config.yaml
hidden_size: 512
d_expert: 32
routed_scale: 2.0
balance_loss: 0.00598
num_key_value_heads: 1
attn_scale: 0.125
init_std_down: 0.0
max_steps: 8622
Below are experts of layer 9 (counted from 0) of a mixture-of-experts language model. Rows are named router (the router's row for the expert), gate (a neuron's input weights, with its number), up (a neuron's input weights, with its number), down (a neuron's output weights, with its number) and show model dimensions 128-255. Each number is 128 + 32 x the weight over its row's rms, rounded and kept within 0 to 255. Numbers have three digits each.
After each expert's rows: a language model's description of what the expert responds to. This comes from a sample of Wikipedia text that the model never trained on.

# expert 22
router:117097128106155139146139117080129115161081143178108120104117154141133108083109149163111180086075149157183165186089114110109167078105103079180151125170111135090087144175058159103212103097134100096087061104079134154093151096106111145146127129134108162135088092102147112128127095071168090187113130109163064113134137118130149113120074102143097114137145091072158140136122115144118124152120
gate0:092177207117182105146129114113116090183102140135108091111114132180157093092126128132151120139073148116125087158137151122134164087129179071183119133161130144112100098131082168084201112092185139104151091090170123107136128097139096134134116118094161126138168155135128099159165111144147117162124080096133149120185146131116156137061094128184142128156127088135103160115119090111115184113174
up0:140112094088143136122178104186144112116177135156155102140166108175074129110090145163125127125128189100146163127162164101135137101158125140132156126129109100092054116181112078075183164119172099124135087116126125149115154059149130146147166149152082138177125077097148162156162161155144124147151126111104109130086220143165131101136158200115124158178149151101150176221138137144130109143154
down0:114142099099050128074123124128102122150127089161133135080149153109134119187123138126168150153160092156068153149155097150047127164137116121054133154112176119089081099161144199112115073151139111097099107120131135171082065125092140085065119159099190115160093165182135188165104103164115182183129119113179147164135106140113131133087175150091193095141136099050168099154105171127058164157117
gate1:133134155136077136111146124118146124108079111133123131118130117122153154066129182147133047108086144122073152100138112123135113145214107171132135072116063166090140130141045140121072132109112176065135119114120073100097071130149091135131115125131146109135119066170114099182122067088082112134147130125128172093125140154055134182106134175153127129188137109130072145206117131219082101096161
up1:131069144133128085129129129077144199127053101110145068077127120120185090165102116097139112156099181140171106125098137057166116099168142162112124143098099187117100121161144117113132129093142162146160089157133068146162171082126112159054066051108120167150158149089143157140089089192122094116140161131146132142116135160176168107096140103143134187132134101109163138123170144145109124134152
down1:170113103201171148171128091120122150145135110116114171085110145169132167123140104151163110105085135102157102054127180129102124153185111101167119072133097111105120113214129118153137167126109129166114075120154100113112197196134143163099178104038106172102141090129096144069168118081098138160147142123108137153152130134181134098146119070150077195130197085177126129130127146131112147109162
gate2:106113124126128114152111096154096156126100157124129125087203121113135166075105171157174148104190152138115129119121086185158127111065143179068172104123151084126125104107091120148094162076140110137076197133081156170105146139121134148158150145076143107135160113077147081128166114164105063118133121153142136135150142151161119068159118118071096098047089113104067085190148128074163137122137
up2:109106207089129121139149120173139101139125106171106215037185175195140137100065130088162101073127107172156123115151176082132126054109112070166148150094111115116117132151099107125192149156143112162085151093119122139141124122100100074116144097077109142095074135145157113137116096103088131161079171117070145122147154153117109158119106185174132119129159124189109162189165134119096101124172
down2:096168163078129143050173155132153081054124125146096158140143185124202095133150114148122105120138083117126168102115066127168120071158170100158090126150121120172108129131131151100093144186105134122138081088109135173069130098043099138092172159113166156123125120120116116118168148158131110144173063073126141116133139082134171160117176165127156117131130191155159100180162147096132101095111
gate3:139131112141145088134132104117150095089075179115114126144121064116104080121127132132126098100157122102110136161129090133087108123211189090083144120102119113098122160190111080129145070178138108140110126121141081100124107162135119130118095046140102156117139124066129131100108134129157172126128152091103192080109048088167202150119119087125128086112105169122148147119091163085111064163097
up3:096130114114179105170185133102119075164094138204098130107128124217167160167107134163079130149144138148141071126148102075140116129118168108156103097180161127147100092143163163101148158076101174118143096127123152075052123088084071137092111124175113129121144131138096148115110114160155132157138092079167103138109148132120133118111144085149158116127186143111164175133091129107107067139180
down3:165123145163117092136145078139180086127139114130129134145151117107102129089160155159168123113108147151102134151096095165153089100124074105114128183167109106092064150166105164124148092128138168130030113099104143136144081184159133100096104159147118181173073148097134108135099138132083145190145121099148113168148144091058077134100151181105109137161138076133129132088130082114126094120120
What it handles: Articles and prepositions in French, Spanish or other foreign names and titles, such as de, La, Le, des, aux, von.

# expert 10
router:141120187059166192153131138100091111132110163177050106135119091165177118127144109171180061082130089175127123128200123111137102110123128084119060134106161190164123161130123106170117182153123053159137121076120125099123127109105175112123138109109132151108062139114102066183108136114138074199151132125203128161138147127099164120053141158158108137137103140050097152110160161146140117186172
gate0:146156109128184106147160049135131117150146136109144082097124093156118142142067171129132191085164114131131157148115149085131117089103112076153106133119059160165104123167143155102120115111104121119116170118102163115132108170081135111190117123141151162108153136088136028139155118109135097174099154094165111142143142176117117138085153138141124109141153113143192101070125153129113132155177
up0:112080079136125125096077119114117101156152100113143145147113132124160123161129176147176133140129128136137115113145104157190114113101112125158075172105182088157136140170182116179109221106100142192100112153108098157083098101147146171161148142117069141104136101172098135090101134150135084159185149118187125099173132167130140124170119179149140112126109180120152120138148112198098054125154
down0:102068139182094139201198083151110086146107099134140147186146092124174040125101154146118125093110098070111176133119127093095096132123130145137161094166178143126148104155143145087062144110141159118133191115114132097089193170115050137091099092114185146182171139124108130123141139130105093135206175116094135190125127152139145151145122122115122088107167085098095159067142118109110159118063
gate1:143164172139158122116143147109114192116153146160075165166119178112092125108118163168104135113124104151126124104074147143084114122114118093154104164089127214139229073148137131079103126107093134178107091146207134139109105139132089138078120151142093110106048127129138082099122138102061125126141151038167121168128126124158110118161151060140072109157075130179114158143126144141108109108117
up1:150110120117058124175119150143107104198140114139127136135142145099139140111131121140171132058070141135156138135157108134149177143123153145082085125087139097159085103110103086124152143147079072151138193123109179120138197156125109136150109123116097186157095065085097118092124112143081091143134132109110173178155077094130154144135095136125126088161152131097038069159093142110171141138213
down1:097106164119163129141194109144115083137066112140132125118129150145142235138170153110125138162134113125130119121158177138051181145183189122149080098131169117122139170101082143178132130101147124201118114114060147117136163183153138106120162104143114151152115090107135156141140190124115105150178096107188114165100085113168103160094112180118134115101098083153122144121062170097116144133076
gate2:132116177086110177130119128175128127149099142142186141131166117084092125126128120174172093159136141124137092103124104089141064133148071107162127104127112172174112133083110078072127116099184137144121101077139116157097119086133070120156123088156140143089088084123117149097118220160089102151140186155211137084084100138185108118117048109147074079141140115079133169143144115133145119123113
up2:095122172108168115152130191070119102103083215078158177148173154143132149109125113074164147073158130180148099122132115104094146132174158141092195189165138122097112097145136138105156103122132100098096143106119167061139132094144157166089102152184156143104161141162100122138154148180137124113147172130164144118104159124109130087140156190155134114134108182118147109125096152112169142152157
down2:185133106151160179084141134139099083108115136175146101155113123135144127121138091184167120083175094202126126142088067052136178120195063106127093171102138087154104124164164120068127153138186087110182148135083148113112138123122170178125098130103102106182147109166126154116124128136119139118149109077197146145107106158138161126166157093134169170099165117097120095142155170127183105173118
gate3:121183121111178151125141124122171141130114122129111162129120114153162155074127133091104114139150101171142142080184058200125158124151118139071142113181136192118152159146098142123110129093082170180108155180089171076163104163153121084133133120106135093168151139125139101082177137107157067149129144119141134117191149116136131122129093119118167180092145110133150179159113104156067070163139
up3:109101111116138155157105152093103110189106152151140140110161135166116094134150162151154122145065077117154123151130082120170128169123115092140025057187069127135157103137126128192170026078168139059105103152148131185106163129105105136153123192124129162130084119162087110114098090139196140116131152093152107120135142157123186075159159109108123118150146141103082121190086140112143133125100
down3:137163128053135142144084174223149099109115199119169124101126127171108147125144127076123075157135123089123106124192111135158106108154132146095147117128135062093165125097126122115163117155121143131138138078152142152110055086110147047170174097100097092171087170147099172168149119155169067149147116154094188115078149147112076096058120146079155125102172173100147113158134194202126130090133
What it handles: Word-final or inner pieces of long or foreign words and surnames, such as baptis-m, consti-p-ation, Balaban-off, -owski, -tion.

# expert 21
router:135134153173149150117169096115064115079098092128088104177145189155156151111142129109180161144131147159175133118148100142194139047132126172168096136114154087074098123134113112096159195194177075153162086059129138134108154079126083118112092131152113108128164129124109091146082138094162099172121135110122108117204139125130162116131104136179102142180121098106121103174116084134149141124145
gate0:121112155140076132127153167116070125095104145158174138128154099127144152137162117124096146108096128119109152155117063126102084093074186071093059169104172097127118115073105125075091128154111124149132184136135130096117118154156091081065108129121162190129154136082091094215116083147206105131160070127163078134133147083098110129112156141168192126144092158109111127161102147144148146113159
up0:137173092206143156102116158107156151139082131112128139112062179121148129112079166191207159157160102172126094092157088178138107109163104097120119081063115101136117145143133094112068070154153120173121135088123120064161106131119135095165088069084097179137119112143150083093130120100138170112049110135094149132154088091149169107093123100208099099136116167183147128101112155104092092146133
down0:141158151145145118126139106096098119121177080126106103021136159188102132150121160074164124126139188119092121117164096192109137200067168194141081059147068054094126115177110152120111147107119102094145037088151126152165113104099178131148169099109149182115103104147115115164129120128125186161136080143145094124149090111112148148150110091161060155161154111124160181153115121145182171105057
gate1:170071140112113132125100122106137126110115127155134065140143137118160104128128156127083130115004164147139140112101110175172137103178169167162120173118087194082132129072177124098190148139150110086136051134061124107156093080117127132134130157059145112102112079134107122114163131080172148118128161150167125128152154086124073085105128137128086154137106130092179090109123137167135152100229
up1:113154087184140135153085126094139132113163191114050111081085115084109076116118165153127133132161073107118141189124145130128158099091156191114146135152126142094171105138145149121121162165150108105147131132174119098112107101096119105155140161099114150117156169111124124120156115132106134161061170137081154154167159096122164156051139143110092136094114098157142143141143125145119174092131
down1:144079161162100150133147106141135153121131131077100133067130109096136096132156153122113090195160117083154124138103093138134140121149068088183117133124129146103205142145172195131151186114149113114168120115139116089113113129157163138172091120106138118132124159169049106123098150120153123100136144073127162084115056139096107154143073116067193099126112111169162085021135137144072141128108
gate2:095133105143100100134046095162148127098135160122112140215099121115129116108186112154166174099116161191122172109179125128126141060091099162147116124123112138101139148204143118123180148147131135143113124060121153168206118143132125173156123125114115141143120110142076165097120174142116126136097126116073136086134120146093138136125175113162103133224166110109083161132162153078085109132130
up2:146194144153162136114137114140089128114139114171095120111145194127126107106126133149189175069136131104162141111135134089195159171084077142087106156104128113083115163080162150149117071147107078122155158051132150138110128122104097164129105127113097165143137151110142154167120132132136123153129146182200139112120145088177141118118117112148136085096127214162131092129149096066152111179148
down2:147101175125161046071115163202143177133148125158141113156107057081158167105172132114112148123157161170178121157096160092098063170079118118118149091191098113150127132044142064193080140115137179137085123118199093170076140174079110127100101115123174113153137098144089066102167123123134118151047085117158168076143140163139109112158160092128149099135116139157133163139145141101144143182130
gate3:149128163128086118141192103151071144080117147115147171176113164086099110109109090178116132141117137087132115079159188115181117137063111144106126162113148083106114099092076086119082142146154144119126110163174123122142113116124153075108104113165174162148125078091103130173099082120080125167160144080155133139148118106166199083161144088118077119145145146054069144191171169098134148130169
up3:125122144116086094146119116134043130128088113111124138122144105167083123144073081135124168145146144110150131143103120124082121195132153073150124119084054145122172132114184162122124129196145128156144122047050106119117115135101126139144128065089138120150122134156157036121114206172201116123142118098123110083138134124125157128144129163119117117190086170142110156155127155121123145083145
down3:137156151171160096116074138146129162064125142105072022096139088124110128179164066110125176134181130178164117171117179150165104177142125072154162105180020133135162121134131115096181120173168088153157123072090104174190127165088130127132203162167095091141170175159103168113168185084157109124090139097109178173127075070101102118126125153088168153135103119124176155111111132106136112121107
What it handles: The verbs is, was, are right after a sentence subject, plus comma, pipe and slash separators in tables, as in n/a.

# expert 56
router:152106103121182114084164178119177105180119083087129111122088134190107125152091105112176140068134132144196124148095088104114132130152117109148161143119133140154098158168145144116120167152100115116142095081128110127065210107116150173122121148148087154137118131172098151127154097049110083188102118099105112143119155124162108143139067091190063168147131079096135139122111104128179099166157
gate0:093190140158179126152202145143111089155141115138111145034123143101143122171127152103160169189116129119128108123109119156125172134155138165095109131125144150121083145116139141147134118116127154124094091135156121121159193071145134106062113091210136130197129101101102132136114141173174164102134131108151135111109128107129068149167125130087088130127149074187139114131047131154173182155090
up0:130142122131085111167112099053142074173158136131108171099119133121108112073146178090108136107104130088181191113098106156119124133124073149139108112126088197123133191097091164054118149136163137102101141066112080122006167142113173138094118143091082120125160116112119107133131127120121140102113072069141103100120133116140109062085093112135097125100151098122093135117130108146102105188140
down0:077107139118134097109174115162173156070123163161120114114094179116149101109112112156092161137102108131131145143108032165129103101109084176178154160155097125124136169089153159106125150100157129162126180141151126086117173131078130101131110122099101135116157167095143119188102164148155140067143123123130121197120127150161094108120153149220127085161109135148117095071096100182147134089127
gate1:090123116107082120132141174103193100143155116141119117117159104179106126121183174207130166094142132105128144163087127071142086136111142161156091126112116148132097157201096066049169146137122116159106134072164119065111148147103136186136094160159097167175110114122158089177131147049168111128144161151174159125136125117134130092104138118116060095111093116080179154074113132161173132123137
up1:121163167171137125162158116147176105060151116093130156182178130142159094122102111075093157114107154151176147201169116059111092110105108069145170108104126144137108091121158114140211134074066148150120116087125130094052179109131086109110133166115155068181161170174126105125089138090124110158167021147151158093141147099085129148145103115166109149118146139101082129120113161146136166137151
down1:163150119137060120183066144138107134148110125095179139133156132166099136121137081097102071115111128084145079082169156142138132153146059085139144139114140086109123140137127116052167128124088093138180139095080145140107094158179139125129136126132099096095156150083123115143161132148116103089130116165115185132119134093223130084209131118114112141150175174161161103133139091106091189117083
gate2:184111123096151128122106068125096083135097172062154111070135157122170154155101128131154126103160093151225129058131114162115095175109120102166213141111119152210134119190090140089130180132078141140115159103110142137133082123128126137202134154092123141082146115132110115192114147151117093122153133127105090115146100118082134104125189173149151128132110096044145104054131078196208157153148
up2:097204135164159156162137105138086070109094105145105167128080079165142055177080148065120165140096124155135097134123140082125150139180149128170155180039068096133123150089149111157156099189133148123129094129102146143142140145134210090093140118146139163091157125187165144161098118108097071178128117075101064123163110110115125159136118101142112139172135111147150132086136048071138036090132
down2:179098127069037132088094159122136125109164156107164136164138105138148137067105100181131095112090167105086135159113101198085121215100193132120153114148117141134152082102142090162091160139088104121091162164150123140097101121117105112147122089166125148113149133122090167130104172115105158123145127104114140092128154127143160071068151083103109090137142148117100132130125144114127153078122
gate3:142137160158208118179153145138160124237147179150109193170096074128176161122127176124146188119121160125096174128132119129159157097125085131083132096168084108128094081098101117123119070123150131146158189098184103150161135102108179171134115130138146157158131085123143196129130101178065155153120146135068153159155108099123115117098087162161124106171135154125095080144104118106128123164156
up3:119165158135184140165117116121123125181083151068157160126118154103075132111151135075149162123148133146106107143149114108143130126147083099111063177164106131043139148105117099103150159141151080087110150163155160102064125182090132159163130124148146122109150059093083131126116121148102141182139158117111101077155175106082102097127094071107142149118076116184168115112134135124170122135145
down3:064129129224076125121152160152162165132120177085136158074148084094138158121145150217169158191128105158177154096142141107090144119173098114109118137086071113138186164082135122065140176134145120133159116146162165120144133149129159144130135128159081122062237132172151137194128141083193125135078063058144136115141156162144152096144121074155140101159113132087124172155093138108169093102128
What it handles: Final pieces of place, club and personal names, such as -ham, -chester, -burg, -ford, Norrkö-ping, Fleet-wood, often in sports tables.

# expert 60
router:151063130091124173085111140112143190177108105188087146116121148208163082117143123130124086143086111120135142096198154099203103078086097172100170121105149116132085212115141116187148141169177094124119130108083083164127108087164194097112219157128162113105132174106078132125164070143147164140138167135173129160157123097093173133122102130156088108105145124176113158134153161138130149128101
gate0:080146119126130172132097103120147097112124164162173153118122125154119127129179165156153164174110126109112100157108109089199124097074096141138121141129109117124131146120084099152101090138136095132093188093080054131097083142139140142110143155110155158100107098109147107065139173069155175143182130113110103127125141073107133136108150102125071143148131159197162168157178139133119102198101
up0:114115183137181140153118118136110099130108110111129156167109153143148097098151110155147088135086148160083164200214129101119114063138121139092108106138124151186071244118147128105143103106152107124113101158159111094128144118157156120110201150182142106154101094097103118133131128114090103153180186103141131176088109121118177101165096135113110110136120115091224068117197182150121100109126
down0:143131145136135169168097150123121149126174095139089086098126180051097179108144136130116026120110127145121155096172114147163115174082137144138110155132176133119130130221155144086116114156113128153141137099118176103124079093131127101122095114071093091176094177121154150153137115127130097148075134133100172209088130156117120179088052102137134095171159100153189067134080119127105115059186
gate1:124145145178158071118162143151171120101086128180104245087111037134134142163148106177130136169174114116108106119129104113125121111162121161081061117102136111077121183127141082127083148156139117099096189101098113098111120134245106164066078123110147188120155152132101123123121180184111151153140165103168143173099101144171132130135165149140134081134131119124162149123096174126088128178157
up1:131177231122123193158132136125193139171089065114101183100144126181108072143140113154130178172122081142123141131148170122135056158123160093104144127125132183103125152093145131186110130127127145085200176087076140152122152164141123119122171138147088170126107113104066163145139139118113078129114106115156117123171101091135104082122081127163084141128096187163146145109135163148147083089132
down1:141139191031122112158146135114169106141096139115107161112077103144102127117184149143078099126125096129126138133144111111158131165117103098137156138102197150144173125065189210179084168099085078115128114141126102099119185137180126081143157124073134126178144091125122117150139141118105163197034126127172078144123210078172143121153103136072150146129124094059130174153126113158114201108133
gate2:081157167092096158115142194134166157119154157159143126076139168078064106127127099109103145128154079167084093127159118140133163090146123137108172136119117120153120148159138127103162109157171136107097123071130114120193142165171123132146150121153101091101126125187132091097149136098119127086116198109202142170147153118126138166135121134123108150096087110109159103105115086170120113153129
up2:127116136115173117113122087027160100135126075152112069079161109137211192167122072079063104117100106120064100124075173123153168104079136151160147186182111165116092192126105106147204186176139094175208130169087128129090167101162094141053120161175094125110150149056141195109075130097094128100195117129146082173120171176140134113165126176138144109130113129096124200131094179044102133128090
down2:113108126061122125111156157133119102125080102119146087154125146096154106117102118158053135135076109146152143135147118169144099150142152139100139184148125156139064142073160087133181119095114159126075132098099143124132135100146137133125102098073152165151115143219183046128139179161084139102082129151113120163140125089143086141121115115109114166104121126123091132176121174178140057104107
gate3:115088140164087160101093119097110175197106109164128130080151128187194097078124168123114156119128129175109107106137110118129138070101107111164097079159099111127100090176145141168127119069145118087127100089140099142100106060200135088134118190120159105124158162135147174152114139117148130131143161096132129143167127150108161124081115125160173121110144178079143177125101131135121181114125
up3:144131066129147130164148109119182096165147124163117153182121112187113122101151078081110127104096115103080109124153118111160119157110128149059183137123189155122071128097112114149186143129129109146107151150124166137109108179121122202105185080149151109132135146136105160118149163163123084144154125107165122179144045124168149074150123121119162132122100115147091145166154185124146167148158
down3:120100075140112104147118148094090152089126137095122142108092099161129110082081136156096083126140106140092137098108093102145196108141165139118174174124165100137186096111134108103187114137143135129131073146083135134154109051089096089175185171082098080176164106066116144068127119100099137079094098095102154116175098092069152133077145144159184124161120132105164150117180178134064171142190
What it handles: Middle syllable pieces inside ordinary or foreign words, like mos-qu-ito, ech-el-on, cam-ar-aderie, rem-or-seful, Abh-ish-ek.

# expert 33
router:101137148138110078111122193107112073155139127170129125112105144141151125114050166125168195128167069192167109107094143108122130122148139077125115167117204145085071124121103143154132125167116088088124180074091160140129142171104083064139134150129100090143199118146151112157147099147118166106077168123101141111184123155111173101140049038179140118147132110098096158083161123139156057181156
gate0:116159076097166051166089155128134159166125065155131092078096145175148053147184158096097127073130121163146112081122104155144107161057081152134119139134135139136125084086095105159138150157108141117087144118105126157080145095128121063121165121136185141164166109145177151148102106099110098124091109149118162154155107093118127144113126096118105142149106124174187130162141128173132109103123
up0:149093142185123082202116104139105124093113117115159053129178133118134199118100084161141155137143047159120153116129136183171133095107106105114112160123118091015180181131088105123215152117139110112101118136135147173132183134138102167118063154105120128135136054143121128132119146073151133113120194145125111163106094153154152133165114116140130112092105118140138152110146096137075099146125
down0:146072105135199187102106174130138139141141132125122122125155088091084155074099158174118124165186111158136155123141193192121121159130097148124125101113113139151116153152071084105103156084074118168114097108159107141132077144063126117181141097095137112085137170204101199151161171098132094102129135049181099139127098145155202132175162097112125157165143180149126155170147057120118171108160
gate1:093189098115173129119183119099114137117108053141096114134123193181136090112132150171143133044158093163142122103119144133140166108139101097152144118122149136104125101137150118075060067084140133124155140063116130125193202153104075137148116179145160157141096097156142198139177142144088179120127167116169174087155122112122147098116106131121090119154114047143170081114156174099152100142132
up1:128085187083110092149122155100091165130145139123112154158112099103125118113141143096097139188229103126096157174169127144107132102117110083127126136092109102140140166148095118171167098161083110118079140134080165115162091081122094056099122096149129101137161118187156057182178149108136097073062176135135153148118118062120099109172075152090173136132158122129086125126177073138089068117122
down1:094123077156110128108139103099164115066141146180193101159111092136133177146141152136078108097169113141108133095080111135079173145134106142107152112119157197168090101181123075101112152082117123168091112163163127139095084120164153134104161097138187116136050073129120154154130175057142114124079173108147185185160112095179115103139147115132155131100115144132098065118109099103108120173178
gate2:158145147129100066109106182129159146112141150127091100070118153144143093112127116138107182153122144132064150173132143078138173164126094184107148175127129164101063117077194214166077134136152109062103123062082160177136119151176103063136121091113136072087139197130148084152160102184113142085108159154075133151150145136109125109107155109132070111184085137149100134194140131170073100181118
up2:137129184077170135157159153130101086131113156138130145164104150123172165146095122115160023170140149103112139141151125123082132052122130076161099097146126145148136075124085093165140097125104125050167090105079079139035065121108118144114110137115143096103192125104090106084120097149141170123113133055167073116147144106187162102204127093149139085143110095107176177105121179148138146085155
down2:113193145158138119114127198070105054225122167147096173142156143130117124100108132144100137121114079075071097148187160144166167171120049204099125180157141147109110131115136146150135176171152127084158112106161118133113125191126065145136104166111094116159148115093178108110111056137139159150127111158081149122128160090118137114109191093082121123134071143142132146215121110101162086170134
gate3:122202142106133127179152145125113109104133100152224113119119163123109181132100184189178151106128153080134127111124160120214146124100145125132178118159077095072146098131063152154090138109144085216162125026139139076154109134100103091111120144105156132149175086138080099158162148135116161118126169084107116127171129109134079124151138074145161109146117123107141164110128114138101078109204
up3:113122159127122110089118080080108122143076105156164103122070106144161093180046162098147136195152157189166081079134200120070129146111137192113151134138169127088102046127072116118136082117123062121124128068138138153140189121071157084152154115143105154164120138146100102133103110141125134121082119085100107100118139160110141139119157150155107147159115077178071113108144152136147111188136
down3:129132085129110155127230198170159164047132176118205092102101114075142150217156131128139084182154060139115158092111138069103154094138155153161154117160121147138103109045165160058158095103088145117133113116099126085090127143084105059095085197182097090131083159107077174118115124202139079172150134094144178136095100113158062136168097141149211093162102104148083171157121171179132098138115
What it handles: Field names at the start of infobox lines, such as Population, Occupations, Species, Genre, plus markdown table divider rows.

# expert 29
router:163209156106136140167162132110116086105070088096056129063122167093153083133119133148127162112174092118141138113106121117119170095107117143146098137107130148138141175169151119133156136113164136134159107098120109124115146128113156191155130173099125129139131135144141148183154151125085070120078132163119100072149151095114170157029092107142139101121165084111086113156114167132173106119143
gate0:090194141186122147083127188121131155209109105143146098113132097123097105132150065072204128141192199103127102164122112155144134116142198182149150125124156147132125056093098174096146099227126119169160080144075103186138141114073104085101103122143108122101132146149122124132135185117074153144109135147086136097132177144132137125124144123101122125159104135196064105117076159136125135148154
up0:122168135163108104095129161069165147154110129099181066132129058073134070104093167072141130124172138084133222138121074136099117138140119126147148134122095138120075149134175233095175107121136131163146156070129118143134140082138175133147131125138111119127112102068071141151170099100088102151098110142162121096112107105117119151053173129161116168128109149144095126167189034111102138122152
down0:110070145066143129138173123134161132166159148182165111150147072119172200077143129192149158151085148120168120180115063101154055165096124146143115106103076189119152119096157075087128068117167115145056124124130173124061168110135136125193216172140155153096072061112177114077118129133132197179120109086136090078149122131136109124122106142116127182156066097131109161129109139130127127151124
gate1:101119160091128083179123130123107112088108123158120191150155133109192125103076115139089101121169118118111136131112120113134126161144151160100147171162109136133140134146159162062171133089126157183107142143138117123160162132101107178178152170143100162122087143119067164148126156131102122133135116119155130151098167163201129164116101136180117119110173109143069106084061089134143118120080
up1:159125078092170138108134140096101142109117084121169050171142150094142114135150163133088154136086118067138167139123085118089158097174084120191089155050168139110117082137157145147148181179142160093145146113138125093155134097102069101129127107098093140188150187105183116139183140080145048142101139103138148137124130145078085144109114170086124081190089167094135086146104225106130090126145
down1:149081138145141128084108102164110110126133157091082089106075104159168143104099159071100130197116093130099118094132149114118073116127156140163093136137094153123110078179161171164150063126173109110091114157101177140143125107116054138084115166133078166159104116121120184140108118108093163084114161126228137170131126114119068123124093130171106136080175108094115118189125144167102113114055
gate2:129218111169102134098148185157097127101153188111095123089118129172134107138085155091194118128138187099098109153129090148086085116133118183139126124083154150106088095144118140108096117124165107117144166098126141162142097155098151111138167080108137089162159164160162137154097158154109109119156133093155123138158053171104156062128149055125193110090126091136115085132115146087169203120144
up2:129126082132123083120106097118207155074124136153103178099169145085109122192126130139130120133119110100111118105080145135124131154136136196125063128172115136106146167122121146184133149131151142065160148160094071129138104101146131170131131133115131087113139146167083132147115065176141205122087156185195132118134145114102080157074109124101158114145139110137115128134101104087126117144156
down2:161073114120122123104091148134083110124148144138081139125142140095142032192120128133078132108102108130083128140120154154152147188130092153097149217112107104127115176102148157161122150099105140065108204146164116064103098060163075210155163066136099099115108186148118147155086125151079110095093139083105124162099141101071128156121120176089121122092133135191156178121163109123142130061080
gate3:138120146152158147088130113109186135110115110107079071133178088149120110148167164179147127087083126176128149124114122107089107154097078102142162123081141125109139132108117132173097128122113155092129103144218101153114130164147087106043129136105127133139125132153106127160176162146042183151117155073128143130127085130088134123127122106111148106070125071134182151168115091101139093095094
up3:146086079129132086163117121110093131069167051081146089085160140115187107229100145099146179141161139108169147164134137152148101104130084180151101144067158144054123109094159107078136072125160165182130119137184118147138146130110079172143140121137134140096117114107163166118086058121143204065148055118104159100089098102105152098140127085088141127059104079105128168058182159145137179127160
down3:136144102096142145134128105130078132140133165132154133176118084115151178111171118145088149133137098125132147110122152136105101131161070152140084117154110165120149151131148101145079131153114137120122100136138171090171174139119105119113156111109134170166133092115132105124110140076125098150113098184127136164156109159161126179146103145140064135090128100136115083103114083109084131102196
What it handles: Forms of be and become after a subject, especially was and is in passive narration, such as was published, been.

# expert 41
router:083124126115089122163138149104083130124068138151113090114160111112129114112089156182113150108077101201142094147141157143148092062103081119122074145105170106130112165062167157115130158139134097149083113081134191142073116134152133109139111136150113162132179172138149089110147118102079145115151159125129159052093087191136185127130097130169150138144127092090147159107127103107125132177148
gate0:133065134119089113133092097162091123198121151124200145122081122115093121134165137101121195138150086159147077125139131126202117135138139079137120156216145143137140114046124135155129184122096130173157111109168129151114158145159125143143122113102177159160092114140123103149124168130059131128104120142172093092075138102105159130186128125104121099120161068039174159141088087163121111178108
up0:144130145084105086102076167150101173127098132109129053132159157135164111159084154125175148106121046151119140115123135142125144112132094137056127081136134136135150119121182154170162128136123111123122105104067148130086098200191116160124126083097118088158127173124096145091130086127122102133151143152129165105119127154107123183179135137131141126087170077122144093133120123075139167176162
down0:111122114148148125171085121148117125115094052114079131113194085146140143153101080103130098083136049127150140081130065164035158132145142153105118184129069062139148163095149184132137084115130101162116139114141093153145089140154091171169129057142129118114131096145155117161065155162173107150163137111141121093134170147097122108147060064091163171138109085129139127112120130147125057102145
gate1:176125150146117105105136145134084143101167118136085089129056130186154113126119133084103160104129110194065125082153084099126134143114108113138145117103132145102201118106119136129119178154114129174114180073122142159083131139116104108118132096136112117122167192152125156144171199083154119163104202101186158139128099127077111151147067165112154168105063162091186116154166163097103147098134
up1:111113103129126184141121126102056132159185058134127141131128087124080120075139138088139150093146111142121084104156147144180120112079124087187089108178161113113133125162163126121126133097116119117057091106252181142091157143136045085079120099152085131133190124169097109176127152151069059139082098137058144130141124108099107106126119075091124103106102106082138126155109159141157136096165
down1:145053139162153096071140140097132087124096171150073123132107168112108109153161100113046142107133121129135105128089124127170116066129134121054079138061142115067159155149115151143128123120119125112109147079066197187160201170137120082162121127125150171163132114151130076094107106106128112136090098123153089134128119134081130130118149157191086116184156171151163152124094088133159157102135
gate2:104146115155118129157095091096127172149150148103079126155136099134166129094109101103156195197176141137091116077142137128129137123123165160101151122131188155172133102114085131106149106195104166147089135145135145150137194092093104051154112135124140148154153128135126134178163068163131153120101172090209132108087146111130165161116146104100135090164147144162155170077129107089113174146137
up2:116110122067067168118146053137116149125169071143119099117141071157091089084232146142146123066067179151171182126123125131106105144102114123139082150125148149139137153167151137122108098118142121095125153143136143043133159115212166111129165072147147185129117084072125106206077111069084146136149181070141169152124053043129132057143127118135143147089106152134062120190114182118129124103144
down2:083171156134122090145168116137103125102164111173117103182159116108143184081135163194117159139132106129167150073099187116107145128138077137135121156075169146112119089096068063088098164152075122136139121185145087098172152135117111091142138115192130166106109013107163165161145102073100118167138184152130145110149094078117140149148176158139121136112163082122112096085097094134148105078180
gate3:130135168161162136142135131130118124140135147201156153081120086131137139127182082119063122070103107146110116160166091073178134086109090131127127094215113137169114178087159125094168133148167140131122066106153110133116155172119160124116099117175175135130161165130138115179108197116076130080089131159079161127087114123114167127168146151137112105130133149131142149159089106180171082147115
up3:114152051081155112159114128134144166173119100162124125138110150079156143138142116129133135185139104124187076159163196162118078079118111110119108133098158134145067131189105187186078146166146153141109145089056132163134094120140117129101110058134175129123180096100165102122093107163113106140108125077136123099156142134074122183129130174153148168144168064107205125143126117155060128112131
down3:106187124169135141138115107124142162134160131128147110138129130132148123109130116197164143101178068078126158148136047161119110109138120108117085105108103147161103114121135133094154134124096176125160160156088109132139136126153148159129131143144181115095158096130069171152101151109153137177120121165158152175043113113189161094118135118139165167086112145198139113105108139152140016136159
What it handles: Dashes and points between digits in tennis scores and decimals, plus %, population, people, points after numbers.